From a checkpoint of a small mixture-of-experts model trained on Wikipedia: 112 squared ReLU neurons an expert.
Below are experts of layer 6 (counted from 0) of a mixture-of-experts language model. Rows are named up (a neuron's input weights, with its number) and show model dimensions 416-447. Each number is 50 + 10 x the weight over its row's rms, rounded and kept within 0 to 99.
Before each expert's rows: "gets" lists some tokens that make up at least twice as much of what it gets as of all text. This comes from a sample of Wikipedia text that the model never trained on. Tokens count by the router's weight.

# expert 5
gets: " and", " to", " of", " at", " from", " on"
up0:47 63 48 45 45 30 55 58 56 54 63 41 65 50 55 55 50 62 57 50 59 43 60 52 50 52 46 37 41 49 52 40
up1:29 52 46 53 37 50 64 35 54 40 63 46 58 46 43 43 59 62 51 48 72 48 57 61 53 61 61 42 39 56 60 36
up2:45 51 45 37 40 37 52 28 52 32 56 57 37 64 44 60 45 58 66 51 65 45 52 35 58 56 48 49 41 49 52 40
up3:44 57 42 53 45 41 56 56 55 46 39 50 61 46 54 48 29 62 51 56 47 53 56 43 47 30 43 43 49 48 57 44
up4:57 41 52 49 50 40 49 56 59 45 34 42 37 42 46 44 66 46 46 56 42 51 53 49 43 61 42 58 55 49 53 42
up5:55 53 50 45 40 36 56 48 55 43 63 40 41 42 28 52 60 49 32 50 45 38 46 53 48 59 49 46 43 51 44 43
up6:53 36 53 47 56 46 45 39 43 43 32 38 51 39 58 54 52 45 48 59 41 45 66 34 76 49 56 39 50 61 64 56
up7:34 63 43 55 62 46 53 44 43 45 45 52 48 68 52 58 55 49 29 56 59 53 61 60 39 71 68 50 46 48 58 62
up8:38 53 69 58 41 39 56 36 43 52 36 58 44 47 67 57 47 58 64 63 32 52 48 44 41 44 61 48 70 44 41 26
up9:67 45 57 42 52 46 65 39 45 43 45 53 54 62 50 34 60 30 48 70 51 49 53 30 59 43 34 51 44 59 51 47
up10:44 47 78 53 47 37 32 34 57 50 36 31 56 63 55 58 42 51 50 54 49 48 52 49 50 65 40 49 57 54 60 52
up11:52 59 61 49 52 47 62 57 54 38 51 45 48 53 42 45 64 52 50 62 33 60 63 50 47 60 67 33 66 52 47 40
up12:45 57 44 63 54 57 68 40 60 25 59 47 58 36 63 50 71 66 25 52 65 48 57 50 48 43 52 57 47 54 50 55
up13:37 50 52 55 52 78 49 45 56 44 40 60 55 42 29 47 53 45 54 55 39 30 40 46 51 62 34 21 75 56 44 66
up14:43 45 37 31 62 43 56 51 50 44 46 59 81 54 42 50 42 52 51 63 51 42 44 51 48 38 62 52 72 44 70 51
up15:40 57 50 36 50 63 76 43 63 30 54 49 50 58 55 52 55 70 49 52 48 52 46 47 57 47 61 56 58 51 38 54
up16:48 47 44 54 44 42 59 34 56 60 38 47 40 48 60 52 54 53 42 55 37 51 56 34 46 47 64 46 54 45 52 60
up17:49 43 51 49 25 49 57 50 66 49 49 48 24 52 68 58 37 62 68 48 57 37 66 49 47 55 49 50 54 55 59 33
up18:42 57 55 81 56 42 38 58 53 44 54 40 61 40 54 64 44 68 52 55 54 27 48 39 49 41 58 37 43 44 57 27
up19:62 56 51 33 37 61 65 52 54 38 49 47 47 51 42 33 58 49 53 44 55 57 51 43 60 57 61 63 68 48 44 50
up20:52 56 43 49 64 47 43 60 51 57 31 56 58 44 38 46 57 53 48 64 53 34 45 40 63 48 44 44 69 41 55 51
up21:45 44 51 41 43 59 46 27 44 55 45 56 64 46 56 47 37 65 66 60 73 65 49 34 55 50 28 44 43 59 43 57
up22:43 46 54 57 43 57 55 67 41 42 39 44 42 36 59 48 62 63 50 55 44 52 43 53 62 53 39 40 49 56 39 52
up23:47 45 42 51 56 61 43 46 34 46 62 60 49 55 50 44 47 62 53 37 64 40 52 56 53 50 53 43 49 54 50 41

# expert 6
gets: "2", "1", "3", "0", "4", "6"
up0:51 25 34 49 39 33 59 67 39 55 59 54 40 45 53 52 43 37 61 62 57 57 30 51 64 55 50 54 62 54 57 42
up1:53 49 74 56 65 67 51 48 56 47 49 31 37 49 44 37 44 35 55 47 45 54 58 42 44 53 36 60 48 50 63 44
up2:37 51 44 50 47 55 55 68 53 57 57 51 36 41 42 58 61 55 51 66 50 52 54 39 36 65 57 38 56 59 42 66
up3:24 48 25 48 51 42 51 44 40 45 62 48 48 45 52 53 54 61 52 43 71 58 43 63 51 45 43 35 43 56 48 49
up4:46 41 35 44 41 66 59 60 50 41 46 45 57 56 40 26 39 55 61 56 43 54 51 47 42 60 40 51 63 29 51 52
up5:56 54 53 47 52 61 45 66 43 45 58 29 47 49 37 45 54 54 59 47 52 56 45 44 55 48 42 56 32 55 59 53
up6:48 50 52 47 61 56 60 35 57 57 51 48 43 34 52 44 42 32 43 38 62 68 44 45 60 49 37 57 43 54 65 58
up7:60 52 56 65 48 62 49 46 38 43 48 58 42 47 46 43 42 51 20 42 52 42 46 52 44 42 37 53 55 48 55 41
up8:46 33 43 53 71 50 60 51 32 19 45 37 54 52 61 49 60 63 62 51 57 42 57 49 46 57 57 44 40 63 39 62
up9:46 47 56 70 42 60 35 37 37 53 45 54 51 48 47 50 59 36 38 38 56 74 38 56 67 51 45 54 44 44 51 36
up10:50 54 51 46 40 55 44 49 33 56 53 34 46 45 61 42 65 43 58 47 51 44 70 40 53 63 47 47 47 34 52 40
up11:34 50 37 64 35 50 52 35 43 42 52 50 36 49 37 42 37 60 49 49 52 51 52 39 63 36 39 67 42 58 70 42
up12:39 54 18 60 57 39 31 40 38 43 41 58 63 52 39 56 56 42 48 52 55 61 63 53 55 46 52 35 46 43 62 52
up13:40 48 51 53 59 48 55 51 45 54 46 38 46 41 51 53 70 49 47 49 66 47 52 58 77 37 41 52 51 52 49 72
up14:54 43 47 52 65 47 32 60 59 49 48 43 45 62 53 45 75 51 43 48 42 43 51 54 44 45 66 42 58 61 39 40
up15:39 42 71 63 54 52 72 54 36 54 43 54 70 66 38 67 54 50 30 42 53 47 37 54 59 67 54 62 50 46 54 57
up16:60 62 42 57 52 62 68 41 53 62 33 54 74 69 54 69 60 67 44 70 61 27 54 45 72 52 50 60 64 61 65 48
up17:60 47 66 31 40 57 43 40 36 50 43 45 37 41 41 64 44 56 50 41 62 41 57 52 56 54 58 25 60 39 42 56
up18:56 48 68 42 54 37 34 48 66 40 56 33 65 46 55 49 56 48 58 42 46 52 45 49 37 49 44 44 53 50 65 40
up19:43 55 50 58 45 54 41 45 40 59 42 59 56 47 39 42 43 42 57 58 62 49 65 35 64 66 53 47 48 35 37 50
up20:33 45 57 51 50 53 52 48 34 51 43 41 58 56 63 57 47 60 58 57 83 51 44 34 57 56 53 51 58 60 59 50
up21:51 57 66 44 44 52 70 61 58 40 63 58 34 59 55 46 57 46 44 45 58 45 60 42 56 54 34 52 59 47 40 38
up22:43 36 54 42 55 65 78 39 59 41 40 24 41 53 63 46 44 64 43 56 56 59 66 48 76 46 60 24 54 58 40 59
up23:53 63 46 33 55 50 70 63 76 42 58 48 62 46 39 34 44 49 58 38 57 74 67 44 45 46 49 43 60 49 62 53

# expert 11
gets: " to", " was", "ed", " a", " is", " with"
up0:43 35 69 51 51 42 52 41 54 53 47 45 33 66 52 52 66 51 51 66 40 40 54 51 45 73 50 48 50 44 43 32
up1:48 44 56 79 71 44 66 43 36 53 61 45 34 42 60 60 46 47 51 52 42 48 44 45 82 66 37 40 57 71 56 49
up2:36 53 48 49 37 63 64 55 49 41 57 49 59 40 47 37 60 60 58 46 48 38 57 59 51 31 57 46 63 53 52 39
up3:41 55 62 40 42 76 38 27 58 40 62 41 49 55 49 40 57 51 49 39 45 65 56 48 55 55 48 47 56 51 58 43
up4:48 52 47 58 41 45 61 53 49 50 31 43 51 34 52 54 58 48 47 54 36 57 45 41 44 57 30 47 40 66 55 45
up5:45 47 48 57 44 46 70 43 53 46 57 53 40 57 50 47 61 50 49 51 55 53 45 45 55 29 47 53 50 59 30 62
up6:44 54 52 50 85 45 59 42 73 22 47 40 42 65 45 43 72 51 44 46 43 56 61 41 45 39 62 47 29 46 54 47
up7:37 62 37 61 54 68 41 59 60 54 40 36 55 53 55 56 60 38 44 46 59 64 48 54 42 69 54 41 64 74 59 59
up8:45 60 51 58 68 44 50 53 55 56 55 64 52 42 45 52 47 42 47 53 37 58 75 30 54 61 55 55 43 49 49 42
up9:49 63 50 49 33 54 56 37 52 40 50 47 27 59 54 40 60 53 61 51 47 47 51 45 34 25 56 32 46 60 48 45
up10:44 61 67 47 57 46 43 35 58 62 54 45 43 17 37 47 44 61 40 47 41 32 46 47 53 57 55 44 56 51 54 67
up11:41 47 54 40 58 49 51 48 63 58 47 49 53 54 40 47 46 37 51 37 55 44 45 50 44 40 47 58 44 63 46 46
up12:63 45 55 60 46 33 40 44 61 48 39 24 40 47 46 43 47 52 40 52 48 45 51 57 67 44 42 40 53 53 56 36
up13:35 54 37 55 59 63 46 60 40 54 48 48 43 40 44 42 47 55 33 62 50 61 52 45 48 73 38 55 64 52 42 44
up14:41 29 43 61 93 66 65 47 50 51 42 45 66 58 53 48 43 28 66 38 55 50 48 54 39 37 30 48 62 67 46 62
up15:49 42 63 42 50 52 52 51 53 58 23 57 41 41 52 51 48 41 48 37 28 64 56 40 65 72 48 41 60 32 66 41
up16:61 50 55 78 50 62 57 62 42 53 51 50 56 49 43 56 61 30 70 52 57 45 55 57 48 50 54 31 36 57 53 48
up17:54 40 73 50 49 52 62 61 56 43 53 57 57 58 46 53 46 62 61 55 51 62 50 46 28 49 35 47 39 56 30 39
up18:41 56 42 57 37 55 36 65 40 39 50 44 37 34 39 48 36 48 68 47 39 61 52 56 54 47 59 50 48 39 51 39
up19:40 56 58 53 65 38 50 62 52 52 46 49 59 41 57 47 47 66 27 49 53 54 56 45 49 50 47 40 65 73 52 54
up20:51 41 61 40 39 45 63 46 46 44 51 63 42 50 57 48 41 66 54 67 35 52 62 29 48 51 57 45 55 47 35 55
up21:56 52 46 60 66 67 65 42 40 52 52 62 42 65 57 63 54 53 38 46 61 58 41 45 55 53 54 53 66 67 56 54
up22:56 46 41 48 64 47 37 42 48 43 45 36 50 51 43 56 69 30 48 52 45 46 48 40 62 65 50 30 41 59 64 63
up23:59 54 59 45 43 41 44 37 54 47 52 50 58 60 42 54 64 53 50 47 61 47 46 55 62 53 54 51 58 45 41 42

# expert 22
gets: " |", "|", "-", "==", ":", " the"
up0:40 45 41 64 48 55 42 55 37 45 46 31 41 35 52 49 49 63 32 42 47 50 40 39 42 39 45 45 61 49 30 28
up1:39 65 51 40 46 57 38 44 48 40 47 70 54 50 51 38 44 69 37 46 51 66 40 45 44 40 61 53 50 63 56 61
up2:32 36 58 45 50 41 47 42 56 44 51 47 56 66 42 58 29 44 53 60 65 67 71 36 51 48 56 53 56 53 68 37
up3:39 42 57 52 47 56 52 59 34 47 52 54 38 62 51 67 46 51 49 58 53 44 54 42 43 57 29 50 45 63 60 27
up4:51 32 52 56 52 49 57 35 37 48 45 38 59 57 36 56 67 66 56 45 57 45 63 49 46 68 56 45 48 57 48 51
up5:50 49 56 56 61 48 54 39 45 47 35 39 54 42 44 55 52 55 63 44 51 45 52 47 46 44 43 58 57 54 54 43
up6:44 59 48 62 42 59 56 35 47 38 56 34 67 55 60 50 58 57 63 28 56 37 54 52 47 44 43 43 53 62 61 56
up7:57 59 56 53 54 44 49 57 41 51 52 65 35 45 43 58 57 56 34 41 74 38 57 48 55 57 44 29 46 40 46 46
up8:53 59 52 53 21 64 57 51 58 56 53 52 43 52 48 35 37 47 62 57 51 41 50 51 36 72 57 47 43 46 50 51
up9:46 43 43 46 52 49 46 56 42 59 53 57 33 51 79 58 44 64 57 58 55 29 66 47 57 70 55 47 58 39 54 64
up10:52 34 48 42 52 59 56 45 56 43 43 59 45 37 51 63 42 59 40 34 62 49 48 42 80 53 59 53 42 48 54 55
up11:50 51 61 63 48 49 48 41 50 20 41 45 56 58 63 71 63 43 41 47 49 53 45 43 64 53 58 62 55 64 66 45
up12:61 42 47 57 30 50 67 54 37 46 69 48 63 67 35 46 45 59 43 49 54 33 60 52 55 40 35 58 49 66 46 38
up13:40 65 45 46 49 52 46 51 40 49 73 53 44 54 44 47 67 30 65 44 71 58 67 43 47 68 65 63 60 44 36 47
up14:51 51 45 58 51 69 44 54 52 51 49 45 65 49 67 32 62 52 39 46 65 51 33 35 42 54 41 55 61 41 71 61
up15:49 54 35 47 52 46 46 55 49 38 35 53 60 53 35 56 59 22 50 57 60 87 52 63 45 43 31 47 49 62 57 51
up16:50 54 45 61 55 49 63 55 35 56 61 50 53 61 61 48 53 40 59 28 36 45 55 61 43 47 56 56 49 48 71 45
up17:64 44 51 49 40 73 58 59 53 47 29 60 45 52 57 47 41 35 35 70 61 55 49 47 54 35 44 47 61 66 70 48
up18:59 58 59 51 54 62 55 56 50 44 45 41 63 59 58 33 48 54 53 77 47 71 28 59 69 55 48 47 39 43 45 43
up19:40 51 52 45 47 61 55 44 44 24 42 34 61 32 38 43 50 44 34 55 52 49 56 28 42 50 66 51 33 53 77 47
up20:50 56 47 45 55 50 55 67 37 58 46 60 52 36 68 64 51 37 63 44 70 63 57 36 54 63 66 45 52 47 56 48
up21:28 45 54 37 47 52 29 37 55 35 48 49 55 46 38 42 49 60 44 48 59 52 49 42 48 52 54 49 48 65 68 70
up22:69 53 57 53 51 48 45 41 57 53 32 52 50 61 48 46 52 56 60 64 41 38 50 45 55 44 58 49 66 47 52 44
up23:50 44 43 70 73 35 68 58 48 49 42 53 50 47 43 67 49 41 59 72 51 54 46 41 56 70 58 43 56 61 44 56

# expert 8
gets: " the", " in", "0", " to", " for", " re"
up0:46 56 52 46 47 56 39 39 44 33 40 45 22 41 30 45 59 45 48 39 58 40 45 59 56 63 42 63 47 48 43 36
up1:33 41 55 53 36 55 52 45 49 45 58 40 45 51 63 49 53 52 36 53 57 44 63 61 53 54 43 67 50 43 43 48
up2:43 41 50 67 37 47 52 39 61 41 47 48 57 48 47 67 62 62 59 61 41 68 62 51 79 48 59 60 51 49 43 43
up3:48 58 54 51 34 62 42 60 50 50 48 47 46 40 51 49 40 57 31 62 52 43 52 44 56 59 60 50 51 51 38 47
up4:54 28 51 43 51 36 52 51 61 49 56 45 59 66 65 47 33 45 61 56 45 42 52 46 29 52 41 36 57 38 73 49
up5:36 46 48 49 57 65 37 55 45 49 48 34 46 61 42 43 59 54 31 67 50 36 57 35 53 51 45 48 70 54 44 37
up6:61 63 62 32 54 48 49 56 64 49 45 43 50 60 45 41 53 59 51 61 43 50 49 45 49 62 56 48 56 55 40 40
up7:44 62 57 57 46 85 40 57 48 50 44 49 67 57 49 46 51 52 58 61 53 50 55 82 59 51 67 53 50 43 45 44
up8:39 48 58 45 37 73 46 63 56 52 58 29 65 46 48 66 40 38 29 66 58 57 60 58 44 52 42 55 51 35 39 45
up9:43 49 39 51 61 49 50 40 50 53 51 27 56 58 42 51 60 27 52 23 67 39 40 50 61 43 50 36 40 36 64 55
up10:53 53 45 50 37 59 65 28 57 46 58 35 48 58 45 60 52 37 34 58 50 53 57 49 45 53 34 40 33 58 40 55
up11:59 48 44 43 45 54 39 40 49 62 30 38 64 27 50 54 56 44 44 64 58 69 32 54 39 47 49 51 50 36 36 68
up12:48 58 45 50 48 60 47 57 46 47 55 60 44 65 49 45 56 53 59 60 68 65 35 64 61 43 38 54 43 71 55 33
up13:41 43 48 40 65 55 67 50 44 36 55 49 48 51 40 43 53 58 58 37 44 51 44 48 66 36 52 34 44 43 49 60
up14:44 47 57 53 51 63 41 41 52 60 40 58 52 31 54 57 69 53 61 51 61 41 43 58 57 38 58 60 45 69 43 49
up15:40 47 67 43 52 60 59 42 37 63 46 51 65 57 62 43 47 59 53 45 44 55 36 57 58 54 70 45 54 29 57 41
up16:71 58 35 60 40 65 52 43 61 63 47 45 49 72 70 56 51 48 21 52 56 44 49 62 40 65 48 47 35 57 42 51
up17:46 57 44 36 57 36 49 47 37 40 51 36 53 65 60 46 51 45 51 67 52 36 40 45 55 78 34 44 41 53 45 55
up18:51 37 56 38 25 59 71 57 48 43 42 49 55 54 38 62 50 58 26 47 62 45 59 51 64 37 40 43 38 62 44 51
up19:51 40 45 69 46 73 34 52 51 38 52 38 43 62 61 62 45 51 49 37 68 40 54 39 62 82 42 57 38 35 44 32
up20:53 46 45 46 45 66 48 54 47 52 39 33 36 49 52 45 47 47 43 45 54 40 52 60 54 41 56 50 40 41 62 37
up21:45 64 42 49 37 57 53 58 26 60 28 56 44 58 50 60 50 48 43 31 54 51 46 25 74 46 37 50 36 45 51 51
up22:71 46 65 63 36 54 34 49 44 57 49 47 51 51 49 54 47 53 58 47 50 54 32 52 50 50 68 41 52 56 74 66
up23:54 24 66 47 61 53 57 50 50 45 48 32 50 49 44 34 46 50 38 55 47 44 40 64 61 30 40 40 60 64 47 39

# expert 3
gets: " a", " is", " was", " are", " were", " an"
up0:43 58 61 43 43 51 48 51 46 41 54 46 45 43 54 32 51 49 60 68 69 61 29 48 74 50 44 55 61 62 62 59
up1:38 51 47 46 47 46 41 44 55 70 46 50 45 35 51 61 80 60 49 35 71 47 51 76 52 42 69 48 34 43 39 56
up2:62 22 57 64 50 57 38 44 42 33 53 54 46 41 72 53 73 31 32 57 64 54 45 38 46 52 42 45 63 52 36 73
up3:45 49 51 45 62 76 57 46 57 47 52 51 43 70 48 48 51 41 44 48 49 63 45 46 58 48 59 43 47 56 54 62
up4:57 40 78 44 54 34 52 49 60 46 61 41 67 48 68 53 52 54 37 47 32 58 59 61 46 59 72 31 70 65 36 58
up5:35 39 45 54 48 63 67 47 44 45 69 60 44 69 54 52 52 49 46 28 50 41 61 34 36 56 51 38 60 67 46 44
up6:35 28 51 38 47 50 42 51 53 47 47 66 75 38 50 55 46 66 58 77 59 45 56 45 38 59 49 39 45 38 55 25
up7:53 58 49 46 44 42 39 60 61 43 62 58 42 42 51 43 48 53 37 54 51 58 77 61 46 52 70 21 57 43 51 40
up8:56 37 51 31 37 53 44 56 69 47 50 55 47 47 49 49 34 52 49 48 46 51 50 52 38 49 45 66 42 37 64 40
up9:51 49 60 47 34 67 64 50 53 55 34 44 58 44 52 54 39 54 39 52 43 52 70 52 51 33 28 44 44 31 50 35
up10:41 32 53 33 27 58 39 64 36 47 39 47 55 56 42 53 43 56 65 49 69 58 48 61 40 41 53 47 47 46 51 49
up11:52 52 39 46 58 38 46 42 55 50 58 52 59 65 50 48 47 50 52 56 56 51 50 54 64 51 48 22 64 53 46 55
up12:45 38 60 58 59 34 51 57 48 52 54 51 46 53 61 50 54 55 51 71 41 44 58 52 50 86 32 40 46 70 33 45
up13:55 47 59 47 57 37 38 58 49 55 52 65 42 46 44 49 64 48 44 61 44 33 61 44 54 35 49 32 68 54 66 60
up14:38 53 45 57 50 54 41 47 32 50 61 48 53 62 42 60 61 61 50 42 71 62 53 62 37 53 38 63 53 47 69 45
up15:69 45 61 43 49 55 84 54 41 36 40 65 47 60 53 50 66 53 48 55 50 64 48 55 54 58 48 46 55 30 65 50
up16:65 54 43 67 66 55 46 64 59 39 36 41 70 40 49 52 36 34 43 75 73 33 77 55 46 48 54 46 55 40 46 36
up17:48 50 49 58 55 54 45 31 46 49 59 45 32 70 48 61 53 53 57 31 58 57 44 53 58 43 38 58 38 50 52 60
up18:51 67 63 41 56 53 53 49 53 50 51 53 40 50 45 47 57 25 61 46 46 53 37 41 60 53 40 43 58 78 46 55
up19:75 72 44 35 45 45 42 50 40 46 57 54 61 51 54 35 38 53 74 66 57 69 43 36 49 39 57 53 56 40 36 62
up20:53 60 45 36 46 48 45 51 46 57 52 49 43 48 60 59 58 50 44 66 40 48 36 57 63 68 60 40 60 39 49 44
up21:36 56 46 43 53 44 50 53 41 61 50 41 40 58 88 55 29 48 45 43 40 50 66 58 57 62 55 53 49 38 49 46
up22:65 43 54 50 60 58 42 60 58 54 60 50 20 34 44 47 42 36 59 38 62 36 46 45 47 58 42 44 58 31 54 72
up23:47 56 62 73 58 50 57 47 43 42 46 37 32 60 52 51 40 47 59 35 53 39 57 53 50 51 43 46 48 39 48 59

# expert 27
gets: "s", "g", "f", "ur", "w", "c"
up0:48 39 56 38 53 57 52 49 50 51 47 77 52 64 65 46 48 65 39 48 44 39 58 42 40 48 58 61 49 62 51 38
up1:34 54 62 52 56 47 58 39 36 42 50 49 56 44 48 44 48 67 39 57 45 39 63 59 36 38 61 37 38 62 60 63
up2:65 40 44 50 51 33 58 39 51 48 54 56 69 58 26 68 43 36 54 41 67 51 52 54 50 44 50 52 56 33 45 46
up3:51 55 46 47 51 55 70 53 39 41 55 40 48 49 52 50 60 51 60 58 56 28 62 51 63 32 48 53 53 38 61 53
up4:45 45 60 32 44 45 65 47 47 41 32 59 64 52 57 55 62 54 42 63 59 49 52 48 55 48 63 45 43 21 51 62
up5:37 42 66 47 54 55 35 60 51 55 56 35 59 52 37 50 48 67 59 54 70 49 63 47 29 56 53 34 67 50 68 60
up6:61 49 49 48 36 59 57 37 42 46 39 72 48 40 57 62 48 41 31 47 54 42 35 53 49 60 48 38 61 36 36 69
up7:47 46 47 81 48 34 63 47 65 50 44 49 61 39 47 44 53 47 65 51 74 38 63 27 56 35 48 46 47 57 49 47
up8:59 52 65 51 41 27 57 34 58 48 34 50 50 58 48 46 57 33 59 42 61 62 36 56 63 44 50 29 40 52 52 45
up9:45 54 47 56 52 60 43 45 47 34 45 35 32 64 56 30 55 44 32 57 54 27 62 51 58 71 59 42 44 42 49 41
up10:57 27 73 38 36 32 43 53 58 59 50 47 45 59 50 57 43 55 55 57 54 41 40 38 42 46 47 61 47 63 40 50
up11:36 54 57 47 68 47 52 46 35 54 38 47 67 49 45 55 41 68 59 59 48 47 38 42 62 51 38 43 51 80 46 45
up12:35 51 52 55 47 61 44 47 63 37 43 56 50 44 43 52 54 51 50 54 56 49 89 58 63 52 55 36 54 54 48 56
up13:38 50 56 56 61 46 67 55 46 66 46 29 43 47 68 40 53 43 59 52 46 61 46 45 42 31 37 36 63 46 41 64
up14:43 30 55 35 46 51 52 52 46 57 47 51 42 48 53 53 48 56 75 58 45 54 41 31 61 47 47 40 45 36 55 28
up15:59 59 47 51 50 45 27 68 50 49 40 42 39 42 33 56 44 68 76 30 59 55 69 28 51 42 54 48 49 47 47 52
up16:54 48 57 65 57 51 61 42 60 49 18 48 52 66 54 65 53 40 60 44 49 66 40 64 33 59 53 30 48 55 57 56
up17:41 51 62 54 47 46 55 56 40 36 47 42 48 24 40 41 49 61 54 56 49 38 56 41 56 56 50 41 61 34 60 43
up18:61 57 54 43 42 61 55 36 40 53 52 41 48 37 51 36 45 47 65 37 51 42 60 69 51 66 52 37 69 64 43 51
up19:56 23 58 44 48 47 46 72 45 42 47 38 65 50 42 40 59 51 35 36 54 56 58 54 57 54 51 47 41 70 33 61
up20:59 48 55 52 39 55 39 67 37 57 31 47 41 51 66 51 39 46 49 46 52 56 43 49 56 40 45 57 70 44 36 76
up21:43 54 46 46 43 49 61 41 60 48 35 35 56 51 51 60 53 48 46 54 22 34 50 56 62 56 54 40 62 54 57 65
up22:44 51 50 47 74 56 57 58 44 43 41 25 53 33 63 45 50 74 43 43 48 65 50 72 71 50 57 38 31 63 45 55
up23:57 47 47 55 58 50 70 63 63 54 35 39 39 52 80 51 65 44 63 49 51 59 51 33 52 37 53 62 47 51 57 60

# expert 12
gets: " |", "ed", "-", ";", " for", "or"
up0:50 59 59 63 44 64 59 65 51 61 39 59 49 61 64 59 43 43 58 49 43 58 40 35 69 36 52 56 53 51 57 50
up1:51 47 66 50 56 50 62 40 37 48 49 48 37 50 41 55 52 58 48 35 50 37 61 37 53 45 64 60 56 59 58 66
up2:47 32 48 72 55 52 56 59 43 51 63 44 43 33 44 73 51 46 51 40 58 34 53 41 44 54 53 57 50 69 71 40
up3:63 32 55 59 58 61 57 66 36 50 48 44 33 55 48 59 49 53 53 51 71 47 42 29 54 53 70 61 36 50 36 36
up4:42 57 47 43 52 59 55 46 56 48 47 38 47 50 48 46 65 55 61 47 56 55 59 46 52 48 53 49 44 42 44 42
up5:48 46 39 56 48 60 69 45 45 52 47 44 24 58 39 48 41 42 48 50 56 55 54 52 51 45 66 48 59 75 43 47
up6:56 42 64 62 55 56 65 50 27 53 36 51 55 50 45 69 54 56 54 36 53 44 55 59 47 45 51 51 41 36 54 67
up7:37 62 54 71 47 64 44 47 55 56 54 41 44 46 37 48 63 53 57 46 49 46 46 44 48 47 28 39 45 55 38 50
up8:43 34 45 50 62 49 49 53 43 43 51 38 56 36 59 35 54 53 61 55 38 48 43 51 54 41 58 43 49 62 31 49
up9:44 46 39 45 57 58 62 71 52 45 38 59 60 46 51 38 52 41 41 36 51 60 40 41 44 57 42 52 41 54 78 50
up10:52 42 69 68 34 44 55 60 63 25 40 59 58 57 55 39 60 63 54 61 49 76 47 49 41 58 53 43 58 57 45 45
up11:45 48 49 40 44 61 45 48 60 46 59 52 37 60 44 61 48 49 42 41 58 69 43 36 56 44 30 58 46 58 65 64
up12:47 62 51 45 48 47 52 51 31 52 37 51 57 54 62 60 55 61 40 47 62 51 63 46 39 64 49 57 67 40 49 53
up13:36 44 49 50 53 53 47 59 54 33 43 42 42 56 63 52 44 58 30 62 69 48 42 62 59 44 71 47 27 35 60 41
up14:53 41 49 62 44 54 54 58 46 52 33 49 43 57 51 48 37 45 44 61 52 41 52 64 33 48 70 37 31 69 54 45
up15:50 44 36 64 57 41 66 56 58 53 41 33 53 40 46 53 52 43 35 49 66 48 54 50 57 48 60 27 56 68 61 57
up16:51 48 65 53 41 62 49 58 51 57 48 53 41 51 50 36 27 56 56 51 44 36 44 63 48 55 59 48 64 41 48 48
up17:64 55 59 58 42 63 58 51 57 50 41 54 54 54 45 58 67 54 49 57 63 57 57 36 55 43 50 30 43 60 46 58
up18:47 51 55 39 39 67 51 58 46 43 49 54 42 37 66 49 66 61 74 63 48 64 44 45 58 50 51 43 54 50 56 51
up19:57 50 41 60 48 47 60 50 39 36 53 32 42 51 52 54 59 65 32 64 57 37 54 42 60 71 39 35 56 57 45 47
up20:45 52 58 47 45 49 52 50 33 48 52 39 46 52 40 40 51 43 45 53 57 42 65 46 48 53 33 40 59 44 43 50
up21:45 49 48 43 54 70 43 49 23 49 46 52 46 44 44 54 50 63 53 50 63 44 56 48 49 53 55 44 43 36 54 34
up22:58 46 50 41 47 52 43 32 32 34 49 43 43 42 45 42 54 63 33 55 59 45 67 64 59 38 63 33 51 42 68 50
up23:59 50 55 68 55 48 56 45 41 45 42 54 32 49 60 60 59 38 39 62 56 46 67 64 60 54 46 52 56 60 35 37